config.yaml
balance_loss: 0.0121
init_std_router: 0.0183
norm_place: "pre"
Below are experts of layer 3 (counted from 0) of a mixture-of-experts language model. Rows are named router (the router's row for the expert), up (a neuron's input weights, with its number) and show model dimensions 0-191. Each number is 128 + 24 x the weight over its row's rms, rounded and kept within 0 to 255. Numbers have three digits each.
After each expert's rows: "comes after" lists some tokens at least twice as common just before its tokens as in all text. This comes from a sample of Wikipedia text that the model never trained on. Tokens count by the router's weight.

# expert 1
router:150128129142093119118110110120119115088109124117134119145117141120133119129140128161191140131133153133138124116122137107146133126108126132114127112079117132190171131114139194171128084100130120121132116118125129128137170159189125161129157120125149113121125075142191110153157127124111101120145114152146151070112112191112115137139145101115059112138106157112134131086108119133128140171117172139121166121141152098132148123136149112123109129118141117190090055124123111132142101125120166116129114143139123101154108124086079083151133117158122143128105143136142139132115153141162079123
up0:114153122145151094154167117145180135130133150121115122158129103137125162150129145125108124132108145093139144136103135156131108118122146140142147144130168132136118200105143100112139139095157117165143127185124159188114186140106113182167121111121068149116139143099095127144145117115147161116152100160140091167122175155166170111151152143139102163124109120139139109138133116115102134151150137143157158140103139132096144088169082083130098129103147097119142122108114094117091163116170134127119094121103118114149112142158099172147102131114135118168151127142115127131137108127158159143
up1:089093087129108118115161115138149122122122146117108171138116108135111123144141148121120131125131118111104096132120063061156118142155111090139146126120155100113164117165143129133132131153109117119119153151147143155140179163136134161106136165116161175102193133124138161117148111090121124094173125139151120164138082098121138151095167119104103173134130161087156158120172144172147133137121129101133156101118174119127148149131107099165126152137097155136117112129110088109099137108117113117111112144148178170110140127094091155104154098158127149127137155133129123177128135110117122157
up2:109159141112126182151149125139130071096160124139160152115163177146118113155105160115124114129140107128123128121126174181120143163132132156171118139122125145129153102108129146166152134143185147133157114067145115143149141124098110139124112177144118129139132134161177119136130141145122121145086112158129091108137154170145157155142105092102154140133171109119134177153081140099104116138089161140065092097152138083161182129132130118101157149103113136153149131132117125136126131142080118127098153131094117142128149101096097103122140141103133145128132141149121099101107100149099130121
up3:109135172125143085085148112113140098150080080147133130126148104147129141121148124190141082115142117135147164124127136132125088122113101149170161111137150099120117094119151139156159112146151120166131100135109108080164145169112121158125081103126139132127155046108131111130143116158130119075152103092100143110114173148123133136118123145142173130149169083156144125134118142134140132120136098166141123123163130150109150176151113076120139144127144180147121148133133145117113159153143126127094159153145079152113133108171143133126089121125112159172127132123146124139092111110138134126
comes after: "\n", "op", " pre", "oc", "ac", "uc"

# expert 19
router:148173126123100117146100118100137101123165121190124134129130152118134130149150146111102106127157140130070097171104138130148120119099122140102121168145070121140108125120101189186100148121098141105143138143149120079088167141133112122139100133127163121134147083140108127131183133163101140102138130151114117123106155177153108125140107117095108087118111134106120123148116134124132118197112195107117168126135168120145113134152155126113118133121113136171117128153122124129136135128107087073124124184137133146169127133131102113131100123124088098108107071123150144131111131139127156122
up0:118155102116138080159120116135179154133134153146113142140136119153145184120117140152121142139083137086133156139146132146111128092081155121158165136137165111107131160117147083103138153128139154156126125144125146183104132147114114157132139128113075122143140165106114152118151116125100155116153120166170084127149143130173159102162189142150141130125132150166129127118127132141110146157144117105167159154102145161126135110171058095132074131105120139125145155132134106140114145121118122135130092125084133104094089149167107148156087136152132085121146121143103172133138098108139147140
up1:110089116151160091130117136100142118106127148103119175103123099159159137183114123121112118123137167154122128142107076066162150178148112072111104098145143172111186102122127149114171133119133079127118134115143141175115131134113151140131126100131138117132176151094115138138143122114118138118158121121148154147160086141147134146093168128132131168120120159078106170119141132122172144114137121112175121108099139119125160168098132105148147149146099146135128103159119123109105106100131100137136133137140150148150121143098087121107126095109142099116121137099075118147125165122099104179
up2:142147145089129136140133095134128127137162119160147179110143153138098113131119137085112116107146143127108130142099178141121133171179117165176141187113092151109131110121129121144140145137168161114164101075141098108139158128132115096137130169116074120125149166127166133157121155125101126111123143154120116110153167132128185174136121085108145155125136112115145178148152121124107104125100149134088122092138130118107175082112147124107129160107135123099164095136131125141105183110072117110101141129084155139142120138126061121101142132117159151135129116146137108121122129151133139115
up3:118150157141154087109137152108157110151116140132129107153119121164123083083140135152149042103141144120154150150123098147121084121106117152168182132127181145110111076082125146157146093139134135141155118128120123121168123145137137138109070104119138119130108064073142143120156142159106105097142107106137131136101160131125144121135156158122177136162133091166153143132156120139141122090127114161141098142150139144112133134140103099155107123126144174134100160151125162129110165135141143141099131158132099143091132096181111131139114112114120143123133151120165124114132102104108171138
comes after: ", ", " in ", "| ", " (", "–", "- "

# expert 17
router:137168134128113123161123130122118042091126140106132159141119154137143138115107111118135135116117111113097142101129099128131122102123102140127140116142115117110136117131123119147130139090105152179120115183100142119138142124174177152137144135135230159123126137136175156151165170153121149132191138149124142113125122103143145138137097139123147131096128124124137106103102125137118128176140115128131179113121106101095079134116146135121122141124127121192085066115144204114102117124144146122140142148127131089098132114120120146129122142106152133108125116119132120175173116149151085124
up0:135172132129138125135154158148150158130112120115131101149141100135148166138135139136087120129117133087132173118146111134169116082122168145161150164109155147145151137108164123099128146132128165188144137161127157197122174136130109163143152122117089117132142147120100128113153134105131178134145099165139093120163131149173143141168132148125117131109125134141139119142124135109076145116134082121142160121123109146161120110162047110104099137119164130129131164090113119131141129107129103133117131104108113093132127168164113104140098120132122089171164122123136131122108089133142194172
up1:084104106119120138126157152125140135112116142115089122131137125145112123133125155143141137137129142112113083149090071071138148174137129106114152105112129120113160071184110130126120086118111095115114150142119131137107172152090128157125129126105152147121161132110127147141143145117108134082193109154120142172143090141140138142119106109147091141084148137107153133130170109112155137155111114109154136083153133102122145124111095094184142127137145149142099160148101097111107156090158132141106131128147148145125139115100145166114125088138172114107164145115109160162119129112126113213
up2:151159106115102133120139098147159082137179124130148145111157168153115131126107153110135129123143185138150128133130155175151139164139124129192125163136130133117144127121097156160167128169180171138163121100132103141159160119112107128146114188116088131149124133123161110153139123135149127107094099137119162117130165153140151134164104093131151140131171113103150170135140129109125124146088151150092120105157103064139196140145141146095167114090127157138127093135111138129114150129109135133098155118095116122124169118098100110112158148109140155136108114160098116096122129151102141135
up3:107125139119136082103165118129163089175080116172099110127099112120148101110150116179134092115175133108117145166160142107125084134116133156164144145127168107085117057112136171142118104171143116126115115097110109102175163144099119135094089085100141128119140092121129140117144126167133096085117101127113121139136148134145147138122147150161166160135135117165154123165116137128134168130150138158138102108124144109110178141116122100139134151150141176123087154148131164112128156121106147165111109143153097140090147130171122118137092141110120155162114140132135126153119112122122157131
comes after: "\n\n", "\n", "|", " | T", "S", "T"

# expert 0
router:134179155147118119094140135130092131122113129151148133124129121130126131143143138130098127152086142146118145100121145144126110109132126196120129104129091137136124136152113112163125092115142142107126167147147105083129153147098197110125134120116179174114100121127157108169121117150082146120124148141096142098114142116165144147127137132110070167138124107150152112108141140127196107186128118125104163126101136115144099118129109142116126113133134126112144122104133120124143111126129113135136170116188170104153173115124142087133126120126139138115042065124138117166166101162174118140
up0:125167123140149117144159158152178149106141174112087125144153086160160155112126143161141118184084104098133137125131100123117099088106151117150172154121173136152122128151152140093117147113123150163136100160126145187124141097108132149145147108133099164113123160121120118126152109116125127117167101169142097160148132143168140116154134123107122141141147090121150081135140113116116115165151113123151144121128130147151157114189075095151119090147123144103160173095130075088106132130151107153108146089125104126164109136158123153107114150121117101138176122119118117143135095127122147141
up1:076095115119105103123119124128171126132135153105115138129093097140112145133119142109107168144154142126064110144103072072161155147141131074127156102166129106115155141137115110120145137106178094130128152140138153145135165117125173141131158155110138168099168144106110157150159112095129132071163108139112133129147083129115167139113168135122118167112158159094143139139152146137131133126136145068143141125099146105124137134105136094151135153151114154134116116126092089092089167087100152170121139108152129138140139111099156159120136106137141132139148118104118133135151105095103111179
up2:153151159119135132144148101148118113140169107168141145132152177127124134169123123085115129131153135112151125125118177133139141142147070140167151156150096133136134125068121147167137133150146167160155089109155101132163131103110124126136139178131085132125155113133159134149085153158115151101078125141131095125132148152150178142167129119113144110122189106100167166151100142139123103143087127163086097097130105106135185103140161140108147128115121152150135111128112148111126133119104130116100138117092135114131156160089118118085140147119144170138135126137114112108133107156069105152
up3:082145129157127096121120149148125111162074132146117105146116109131090094109168108155125092125154141108128132110162116121149076097092139139166161117119175142105129107104143135148152107133107144122154123117088145125183130140109124146086106119137167135135159096107101130125159143188117131099124102118113122103121126146161159107115164144124155110163134105175138113161148138120133135107140108152132120094154089148119160108118120063117127167130115202112119151137158156160156174135111129132103140149157097139136142117157127083139092133073100146124119132138148102141087126115138141150
comes after: "0", "\n", "1", "3", " |  | ", "4"

# expert 25
router:151122130119146128157165113073128136117119125115127149130140163117116127131151130192150108147067092145135195095102147145136124121127108122130131129146091117178118140152125215143131118155106153152111151138105129076131143111108117143159125107118137095165142087146111128148115174103062127146139130134163130130115120122114141134113137114156124164146108137120145107151103087130136131092127188119098162125099159120151131144133158136133111129131116138112137070149124129105125122140115094120126191129157135146127141112113102114132128142195099138130145153118119121176170122108171108142
up0:123148095151112128159159149127170140140138145121101153122157136190146141093129129105120142120097161078150153123140129137120127125140154117140147180136126124128147150101117134096135138107138133126128129153107171194118140126138114162141151104117076128125116166076086103111159142095135115114167132135151108152127151161197178114120129128128124127140110120153150108115170122135127142173152132091141176128135113142152164125177089078150088105122178158111147136119117100117120157129140133109143099141081084118118111133145083131156129141126133103125155095141111148129149099093125172147
up1:105113108128147110107117130111131124120151160132099170112174127123126141163119159145106137126158124132098121126093081091174132152111126111150159099160160133157148127154131105131124124145106072117107151166161143133143159143130155143108155147123144146127169113119128153150156130110115116094151123145127124111149090103100158152098164121141085157127124171075128135134128116155133158128147139073171122082122161106163114177114094087164136181152111112137111102134087098097075154091118101117118143132128133151146121123077107143114126113154150128137128149133128101165131133099108093182
up2:159118161091104174113141124112135134118163107162148152086162147156131135130116140118108124121149118151115133129117119168139138195142129143166119126132108164132174125082129162147144127171148127134137127080140123146121160155087114130142129170144109127165108115120189131142123130157105123134081128166151134103110182140112152162171111101125146143149179114088136165156089153091085093142105146149094125101154150120154181159161147125088149136110108150115151116141151127118153157139104142133079152124126120135126166131120117095105132113118128139134169150135106113115095141145111140167
up3:126136149129120100107087131096142108147099102128106130103114135116144097135146146127135067114158128118170152162150120136155081097111120145181171142123184171109130089095150140181171131155125125167141098132114130100169180162101149167070087112116154135126153117134122140124152128167136101127147087131121162145109162132113145132111150133134170156157124127162151158113125128151147099113117101144129124149153134154102136129142115113117138150113125186130099121120113173135100176148149128182110149155139112144130107108155146135106065115129109153116102127122122154143102126130119143117
comes after: ".", "1", ",", "3", ":", "| "

# expert 18
router:128158132114127128123091188089068046134135133125141126123121111105120133125122139137152130088125155123150133117140156117127103135104147129116142076120119133182126129126119143114108128174149108163155108126116127122115173106123131138120138113141149130185157084140161142180180088114137129149124139083107123148114158128192124126124151130116114161142115110154133135087127128134109133167127143100095128134149169131115117136112162203135115117144148120092091145121108157085152125124106156091115120158117150116094126072117123131151130142112131119118114124130107148092197113152146138146
up0:120126093136141124117145153133166127144131159125082117153142151167114164132117143103125148148112139099106134163144114144121104128111168132155168146136160116132136179111161103064113154144154133158142136169087141165110155130097150167160162091147053147131143126087132140128137125119130154121160123127161099136124132158203174130145131091126110136100144121154163124133154126153118138139151116131137156151138141138113154093163057097117072118109147150138148174108139081153114155137135120135139097146120117102127128126128106150101116146131125103156165118117123122116170125093139129154
up1:128119105105126123111158126133147099131141138143096131153108133113085109155120114106088127086108151129080118136086062077119143115156108111136091094126125163107154125144144102142155138154160093127137145115139107141123162152130138122094164132129118152124176150106105178140156144097145138104163125110153117120163110086129131164116132134116086165115128121090105148151147111121125157147146128081171160087131156096131135152120129115143137149151129133135131130140096104101095173123135157132121078114142139164145116120118119176102131094180153147133102128124101101149176141091126100194
up2:159145132093128153145136107148116093120160123147162161088136180156127147153103140121086122117186118124144134120117163170145130188163085154127130132137112140123144146108134132156102113136160134136143086056118132153140163145112117160135138185134077115149098126136201117148124123135134147142110130144117141101140181151153145157122101097143163135123154116102113157159090115088109110136100127139127117116149109098155178131154161139116140134092119118127149118137121111155116170122109131139085153132097136155150142139108093092089139129078155140136137142163102108129113127126122103145
up3:118120143139114074081132132116130103164082125138090108154112135156132108089144123162114102108149103117154135126138134141147094128118114083161164145136176119121137094077123106140129100147131145133140115150131096090155162147119128152106057117131145120150137067129131126132147164181119122082117114152097152118152130123150135132150137121115179126169141100152175132148120162124144126117125122176121111121183127107122148149139147104146130178099109134108103137136128154147108155127123128141124139116152082173091133156164131127107102168093077115163122144138116113117098154087145145110
comes after: " | ", " ", "| ", "–", ": ", "; "

# expert 14
router:130177143116121127175130124101080139097182158137118128126122118138139108127126114178114106095089136126157183108151123145140120109138147127132150126143126117098129116113121112120139088122132144162165165125160133083114171103120113149132135118131147127164140103131128169125143127204113122098135129128140127117106112193114130124118123106148141159162129097141125131100136074118143126117133118110162138112152101088105077149108164159107119130144145121121150140095143185112145100112117104126148169120146199087165142151090132112138120119127147139088094145141135126170093108092174130148
up0:115155110129127139169152122149186158126138166124089129150126119141130171103155106130120115131095148088108159129132105153142104118093163138164160162115183122142096178130128121101130137122133122130135136137130156191138138140162103170117127122133075137122146151078117163128148142117113168107174127146107128142120163153179164110156146139159112124157113113143148122151139114141121134129163095089159146122097099140142143092135090129141111132113153134112137175102145117128141146122116104140157118130087153099149125138173118144146075110149086087138174128122095145131165087092144145125
up1:085074148136112123108106131149153103107131157103100166125096121143121132175134125129115153158163139132087140107116048063150104150125154132153131112156123141149167108143132122126127115104139140132095134163144128129119142135114148131121126111115153162147164150091132172113128128134163143108131138132152138164146119122126171147126140118090117140111143159069120135163181138148134147162148130109170123121123146095119118174065116109129139177157106129135109113122128093087109133071118145115155106119154152120145085137085108131116158079122129154122165105124117136140132128086111095154
up2:117137136094116145152112109119164082140166132145131129077140170135096108137121162111099132106148132109140090139127155149159141150138113159138120135144098147142163115072115125167104111145166150153176108046147131173166125137136124144168115176118097102131141158139175142136095169146115118117113109129128118141144178153120157133117122070095157120126167090106108165143114151135141112146112110160108120138174149105138162112128143127087151115094124132127146136148111145114129158140095124089123134120109125126150185109109097127093140135121133176133147107117104125126108142154089115102
up3:127138150128120109083118141124170094151087096135120125148107115153144121113144121199132103112147155129128165145152135141135084113105139142157151144128188143120141076122167139162141107145140140147125094111113121082151155156121135172075124105117156097120155100093157104120156115165147108104119107114102156158151158142107136146149166132139177144159108122115143150124158117138152153117139127194135127123135163128108185151127108109105113138138153178108120133161139177128111175141134120137091153150144105148102109102149121126110114105072121163139138127128147138122087107127126164134
comes after: "\n", "\n\n", " R", " | R", " D", "; D"

# expert 13
router:115112148125130128091134139138053120123130143136145130134113132180116115127121104162136087053082132109118125125140092151128129156126102186109128096104116137110139150144131106109075115086117121103142171123146108156136133162126118150116092133130179152161104124123111091165153141139105102139135128117130127084104195132106092144139139107097148145120117119147125108149115141138118142131136105119155160144128139127147124146161141151137119117146122124173131062118158124142157125144115164136124183189127134084138158114115109088157123142125156131138134097114124136104170114128172073145
up0:113147119135132095130145143174165139124122164140098142122148141176134178133130136125119133118099140068131179133132095104137109108135160134145180176113153142117125152124133135117110135109144133147132141151093168200122153167117119161133149106133059110122123138088119124112123119119151145090181097180123115143163170154178162111169139112132139150145130139144145094125152145116132143151134099110137152137141137167150143095183068085152111117145146130132136140123113111126089159116110117152142111146099117122146112161166125147114127143134165107144148128146135138145127111119146173159
up1:108112131136119111071173129131160124116113157112112130115099107141104142136131130119131162129140159139110104115143056075105133155163129109104136111130137134134148114151123108139134148131135095128132150149113152165114163147109154133087185128116161163112162149146126134158145137116126140124179153128166157157135083130121132140123143108139073133105149129074156161115164130160153145135122128105120140118098139103113136141097120087165137146170114148135118130133092123100067144111106139123094093121148151171154124129116118210086154066136121134125156125097135147154143124136128117172
up2:141112156108121143146138146147129112125158121144151137114142147142118129154117128104096133112130130128144094149140161166115137175148133148137114167137112137113150114119158119152121093148143156119140103067160126134149130120127091134131132185123075111134134139146161112138116121121150103118049093177142105120141190171131141152137114058102149120162128121121116163159100150089100078139094113145107131087144101124122174135127144128102190130092139105130155109130102139120115158124106137129091133132126115112125164124093081095093115148094145168122151138150115117131132115144067109136
up3:099137142140107067116121155117146089147066113128133116140116141170127106105134124159121103119155140137133132127108129149124087149116122132156155131132202147103121081120137129155135131134163153128101114110103103107163113169113128154074085086144141099072103055110140125135131130183108122113115097114091132124110146158143122147122147148173131124164144099159151136160094134124138135123148107160143106122166123174097125138126139099133134147163091194119121116148164148164128155118126105140107110157150084138120134128144116129123094145113109166162130118131154148134116105131150152131
comes after: "\n\n", ".", "s.", ").", "ed.", "\"."

# expert 33
router:125172147125119127121141151131088098117129129133127121141113129108123106149135132127110123129127087125075177155100130128150117116147131119136120147088084110118118134111131115109121136124091107114089118186166119146144158113150145091126122099126106152175126092152176167161115101189132136193125149109161131120107160127122105119130104131118129160099119171129115120113113149114103136193116138115136105126140159113096091128110144128140126132118127122118129043095117117127080132152114130055121144128196132155149126113090145140191098121121161120112105125122135117102111147136143144147
up0:112150115131141090153134131156174141113150153123107093143114139166134179133138142111114135132105137097130146121129132149133146126107189135147154131101174145133147146110128126053129131112112138161120133181083145180099148127105109153165143133130053126149127177113110136109129120117126162095147116128172111140133129156152179112139172139099140162120138130146165126142150123105104134143122079098147174130136128129121162088169060094169114120136129154120153150108111132129118165145125134135178108141112134111114140110132126157134105113118105092152145097131120152127136125111121174161
up1:118139105131106116082133127143156109133116119115170144155145136128132135124164133129111154119122210134096109164109065075156128135129151125135101086114154138129161107150148103134140149148167110115132160120101145158142159139117148125108170123137135164126161139109107143169096127111115121104149115097152179125160106103132133152094156141140100166124106131094126138180142133137139132128136149095137122111099123106121159139128115085180124171145136147128149129137065103075085174115121163132105106135142168168134101128137142186105120104154122137165127148105117159125158141118126125146
up2:148146145102119149144135123118124088121172107149157160099172177135123145147109133093135124108159129111137128120097148162114129180121117118163152131135118138105130126099128119165148112139158138151193110079130122166151151100117117160125111189142091135149135115140177146160141136133113114130099104156123125115129172155122167156154111089109140151134169119100137177160112127101120111151096136130100093102136129105145169132150151117102158149104109135114157120137112130129128141138082145086100156104098104121156142124122105087085136153090132185146150120146103101099111130162078122145
up3:133103140148115086088137132139178108149092125101117124156134103137130116114139123177144086104167150125125132122173140132144081131124107136161183162140161125106121116111146120195115094155158106129111117126091110101164130138094135143113092107113140099131147049113155119127123110191117118074122081088103113133145131137152133098118148134153183145162163084143150139145109146100150141127155129154143112131173160135118134112116125109139119152164140186109127121147120169152126153125152140133090134139133113143101137135135122103113092149130098131160098122162127130122127146108151124150
comes after: " | ", " ", " (", " in ", ", ", "| "

# expert 46
router:140114148139092103138106120139155148141085129135116138133108184154112110176137109175193108102123126129115164120086116201199108146103137114133138126136132123138177122125116120125143149121106144149159135174094123128139160159123131111130122107137100160124179127147141185158150156101143124137143153103153140117126147143129138152117132109146102163093123171166137150162102132124116131114125133130121180097112163118088089122130136141130126140145156126130096101111135126110105129124114106089140139123135135098152119128064159135116064114158125114127138070114117129136168148145169143129
up0:132146145142140121147146145142174128122125154117104103142151096181139162129135130115126153135101130094128158145161127131145087115097142161135136169113159130139122171111135145069136148150132137167157117150106167170132116167125109172147147116123056118154144155085089132113135140140109176113164122139128107122161155136161155115155121146116138118126135131143144104148132087136098142144149100091151162114115151136138144090159097058136104116121133126124168175089132104145120151129149121139134123107123144091154113142154144129119081161112147071145164099153135158122130105100152170135
up1:112109114144147125078137128137143122133117145105087168157088101131126143162123128171117143128110154107139108109135055077109110140165116099144139130094112144136165134166111095150102127132124101117156168106149127130111157148123168112126159116115113176131156153133121135131171092133121121098170154131171136136146079100124153130104155130149097149089144146087142168144146152146151142138142127081140147144110137109148135141112126116159134153149122142114103117132111105101098136097124141114099120158142160180142104127089103171109159102184140150147138162142125111197133111131143133165
up2:154139127086126136125124107159131078139189096128150175085167149124108130139120122092111149089137151110160149155117127177117123142143111107155145159167108149142121138102136144152134138157164152118181107086127129143166150142122100156134134165137096133143146131140159131155117105143134148149094106154113117124119173135142149127174094064112182145132157125104117154168099140118090083136125144144093101108163116114140179140151153132102143137112116119135141104120114133130120141155082130147096135126081112159124144150114112105085130163098148137168125097151127105102130102147102103131
up3:108124141145113084109152111123137082158102104115129120128148108147128120119144107152138065117157128113129126144119129127128098119112143160158163153116172136086112106090128152146122127168084165140156102123094087079160137157103152137102078102119118113129133066090111113135129142160119098096122077126100147144115142148131142110124139119147166119157133101175117127117098130126130125104110124150143096138165147151112181159125146105143102147138114206101111134145122165138126169139122132132098147131152102132122130132177113081111067114089096155140135129135156131129092120124134150106
comes after: " | ", ".", "–", "; ", ",", " / ("

# expert 5
router:129120132147143110099138127135075125084162110119123129123128195131121120157146132141199139113130153056152109165115128130142101153111140167137135123106100132127123115124133134100120101114127099124109137142138126129103150109153150087130171107124118107117110128132175164184128165119123145120169121073098135064123146112135121135106109118107096093168098137107138107125121144123141110112130135130155119045119181143095104119142129130128114146124139116124091128109144118127139121125129141086117127174110128111103119122112076123158125142151079094121136083113058139145129099160127118133
up0:095137103138101127130131130139183144147129150139136113132132095193111181117166175135106158149092136105130106125133097146098138109083151140181148143150145124133141132086138112124096144094151119188138145143158144178111151132117145125128102090102047117106098148111122157151163109112155137108174120149160091158114134138166122130142134126118145140135115132153144119147176111138123124156155114109139166134116162164144168110188120129138096124127167118139125140139119098175130130128154161136109123107108112103132109156117129152135106153130123088145137118110084167141106099143148116151
up1:094099141134134134094162169141168147135145112122073113121099128149115135154151142174113145130140132096139124110123076085129125147140121121124129093150103120105160111116134113116130125105114057155102140149154176112124153141129169135120181111140147143113145156129121154136161114115098119092194153133128097156117117092080139118085137158153094150129127150099143144131161136132112130129136146097119107078078144131138120162097119113158118170127133177168140107126077129106095144093112156113116129140130152145119131167108101148142174104148132108142126150102091098154097105114118151142
up2:135142122114139181129148114132115130141156133165157136100166172159119111129107163115134125117143151143137114131120136151121150183163123164198129159143083151141125149114110152168120116174131135147146101079137110165144123120111125142134113123118096128131120155139170124166131151127112101127108124180142129124140166155148138145177105071150170108122151124089117162151113162082128079157117182128089103089125142097141185130161131130092140140121109141132110110142126098147108119108083116103085136096113151141112158129140091125086134113112145162121130123160113115123125130143091112134
up3:119137143148123079093153102118162092140081133145119130108097125152135087122128143155134130093167131109142113150125124101150087124134125162167169150128155130082126074105151139176125113156125147183105109084089128133164133150121102156090086102135163106106118115085158112120150127179114123092147090101104125147123140138145150114111149170131192149166111122145159118132147150140120147117110108155125110134160140166128157136129099088138132164136116193108102136138149166144118156141117144145091137127126083135102127122157107125121103132105131127105115105122163126124155116099114143158
comes after: ",", ".", " | ", "6", "5", "7"

# expert 42
router:136117137141109116151159178156075129114122114132117137141121149132138131160153125107127095131071146123141136110145128133133113112129093126130137101085113126119164119118126136113078112158100114138124155174128118075142124098117127125114147116151138192183117133132127177133106125161100121135154117089115142069125119125157145123126118117118135099115114155119117121102126148128204134145136113100143115064147109140147063144153142143132127127145144108115094063134119132134105112141121137105142112172091122132088152113103076094110137138107114081100122074113123125126180130144121086143
up0:147146136116105086170177138148151166116113176142093107148123120161148146116153138105110127125110125088121161113152136134127114108130160128165170143119167147101121171102141100095128154120129118167138154145110162148102143158097125179150141100108073148117147164082089136126156125111137173097147125176147104136153166110169141095151133128147126164136115133165153133134125087147110145142141126104139157136127162144129132102171078088107058108141111157117140154102133109148085141113140095139115130123132147106130126144138102145127116130154137103188142126121105120148120122127138172143
up1:079080135126121130120113130145148149122134133113101136111108101123152137118171119154125125133125145138120121123113068099219162166154130113129169119113130105105136118132139124135135134141119104122118169143160127133108166158108153150111175150114141147105186140128108157126157123118149130078166148123149156121156139115142132162119165101112082152135172155120152150138161093138156149141132114069148145127107139086121127136121111114164151168169087168086132103155098075133101142101107125152113121106145149154105146146085101149118114099136138119139123140122113133153141123119080130170
up2:142142143106114151124123146118127099113171125147148154104148156111127119164108144125121124104121130129111135128122186155125143169135116136176130170154082161086144125094127133154126116159152137140147125084127110146137120116112068136130141181147077101122140162138183115150122135117123128153078107121144115131131167160138165120129113082110154126128183127118149169162104159113128088125088137128099102089129105115160184121129139143100156128117121126142130111119149116137110150108066119112086166127129110129146144143114096092099159160089143157162137100156111091111122144148088113150
up3:117106135118120099094111156152130114147079098132131135118128122117116090112176138189171091090128172134130144120125118133120068115118144138164173136120158128106105095100148136138129136150128164140148121127099148100140151135123126177094100121094151130128110075108142119111134107189138130097119098110112120113121116131121112109129164130127157149165107070138159124130141130131135143084141108163153136152160146139110137149141114097131132122155122181138096156141134120164067167121140129110114116176135066115103127141149120132125105112069117167147119129131133156109085123133143174162
comes after: "1", "2", "′", " was", " that", " which"

# expert 6
router:161094120158130124126139159167138108142124111132127128142137125133130131168136113112136134127141138129109227094131119137126126140100120178118141111156124128185123116160129130126063079125155194140119161106122130059093165093144161140121169117128115100162131091153150178110126113113143111106123126136146137082129125170153122124115132124146133112100126155129136129101116160126166111113118146129153134138105123099131096115100140118122128132151108121165140028077098118140127138138120126117137148108129139141086153140126123131110121135146121080134141134112122122112170135138159081145
up0:145184120157176110146156141135127130123150129124087108135144128127123166133131134118147133129110099074153121142139122162136148118129176145159150157113176125154124117116136139085131142122127126130139122165108139204111142125114110194126136129131090147148137169063079141114117094163129134110165124132146125132091179132126151103118161118137153144129105129171152107146116151150109118121151109130160158179115152147118151069176084102161104115118173125124173142101117105137108143143121102122113138120087167117107127099137097122121112126149146082159164131153106134119134121132128155144
up1:109114116118144135100135116123175137124075081095113148115122108129111151123118114107126142115124118122090133104121101086165127140166127115118144094123133131125188131157110087148112120119142121138113175144148147162109172137112144141092150117136163171120176132101120156146177114129126157077186140153146106120137106106112150134135157111123096187121135153088149142142177143109139148159116133096131122111098144112101150135136123114153135141163147145114095106149086112068089150082125156126129089106149146152125126128109134194112114097126126129107119129133120085169127110116109136176
up2:109154149123113140115149112147124115116153098153161168112167189127102108107110120124122126128148107113123143154102173174122154176169126157145130150137106144135137115136109142143123120167152135147155109090140135163150128112123120139126141167121086131144108114145153118154128134138119121133070126153120139100114156168128188167139127095103175116136159134116133157168128129091121146134115152146090082078147133142176204120154160149064148127113138148147149098135138134142157146096113100147085146097118125125131154129120098104087157143099146148149132080135114125127112121149103110113
up3:131146145147130111107127128134157120181085100120101138128137109172134117135142149149126077105160131129129138139135131156150112071106109143152170155131158107150131107094155137150109113182120150136152112127138122078135167147123178147082114091148164110072168109093170140124151111164125108086112090113120144119116126140151139105127158110124142151155133071166132145146155105117141180102133074168112109112161125151116156137146090088116130154140144157095114156132125148149134146131140145168113141127139103135106152129151131107108106139079133162157124096105139144124111125085146131151
comes after: "2", "1", " to", " and", " also", " has"

# expert 40
router:116103101159174105101150152140146110083155138145129134131129126148110134129142134171131109065147122144115137103154133130115110161126089158118142050116083121134126120157137134127146139172120124087154123109172127148088126150096128128136169150189174120080102162126158140165073113135130129176138133130117119170150182164153129134146164134104136156137116122136166107104128115136143125123117152122076145102136152106137152128135154134108133136143155115101059129122105113127155146124134159091148133125168133132105127114157150127145124118110136077137101131127092147137084105111153132128
up0:132139118110140096151138155156168145118176167136115115195164143148146182130120120135080114128110134110133145147130144135112120118108169168153138143126139099134138171135136101119143136123100136142109125157114134159106145115117117146136163107085074129133151168113117143132133131136174162115145109158112127169169164173151192110159173128129114165136121131159137113131150118134106163150155107137158159133094148165122155108192105082133085104121152133140129125126148099098119158186136139144120126095114135112126113156146136133118125152154148103133143126156092153138113081124160160136
up1:138159164110132144110140127101173119126177140114097108120081141149166135189104106081113147146128158123093120143134118119128141140128121087104142127093115141102154144114117124107139126152137090138113158115116130132098151116122137142134129156136136179135140141111108142135154125099121157100147139129153153166133116097136151136110139122166078138136137176077186127180178128137162126152147147106112109122130152137138167177093095113137131141165131141172114134148086104104082180124099088160097101116140158163134121130119102168119134103135135123127134178094108128151136126090112113162
up2:141132115097137140151144099152133108095159129137167148104150171140106131139112118082112118105133125122121144163125158162126133154114115160142130165115105155150172108107131150148151102147188127154179113088138110176142146122139100105132137156152095114179124121148187154125143122154102111139083126119133104144149157153144178161141118104093136130131152144086124158132107137105084133124078143157117076116141097117100177122158159142103151179097137149118135138139121113118147154116082108097108146090138148127154147114142093105112119114099126134166122121132134094111116125162088093131
up3:111126152111100113121108146125171114135086078119130129124145107115114069137153129135161111104156153128136145114144113147134113111123110154127169152106140125101116109122149160159170092147135137152165123124104122076137146155139123179129078107113120135121128089102115115125151141140095124097142088094127096125106182149138128125101153153141190138150112110143142144141144145101143114107151090180119155113157113168102142125095120063086088147168098149108138162138110155138105152161118144100090140133155121126112119131140145101150087125102144167170106138132165138148134122108143176120
comes after: " |", ".", ")", " |  |", "==", " ="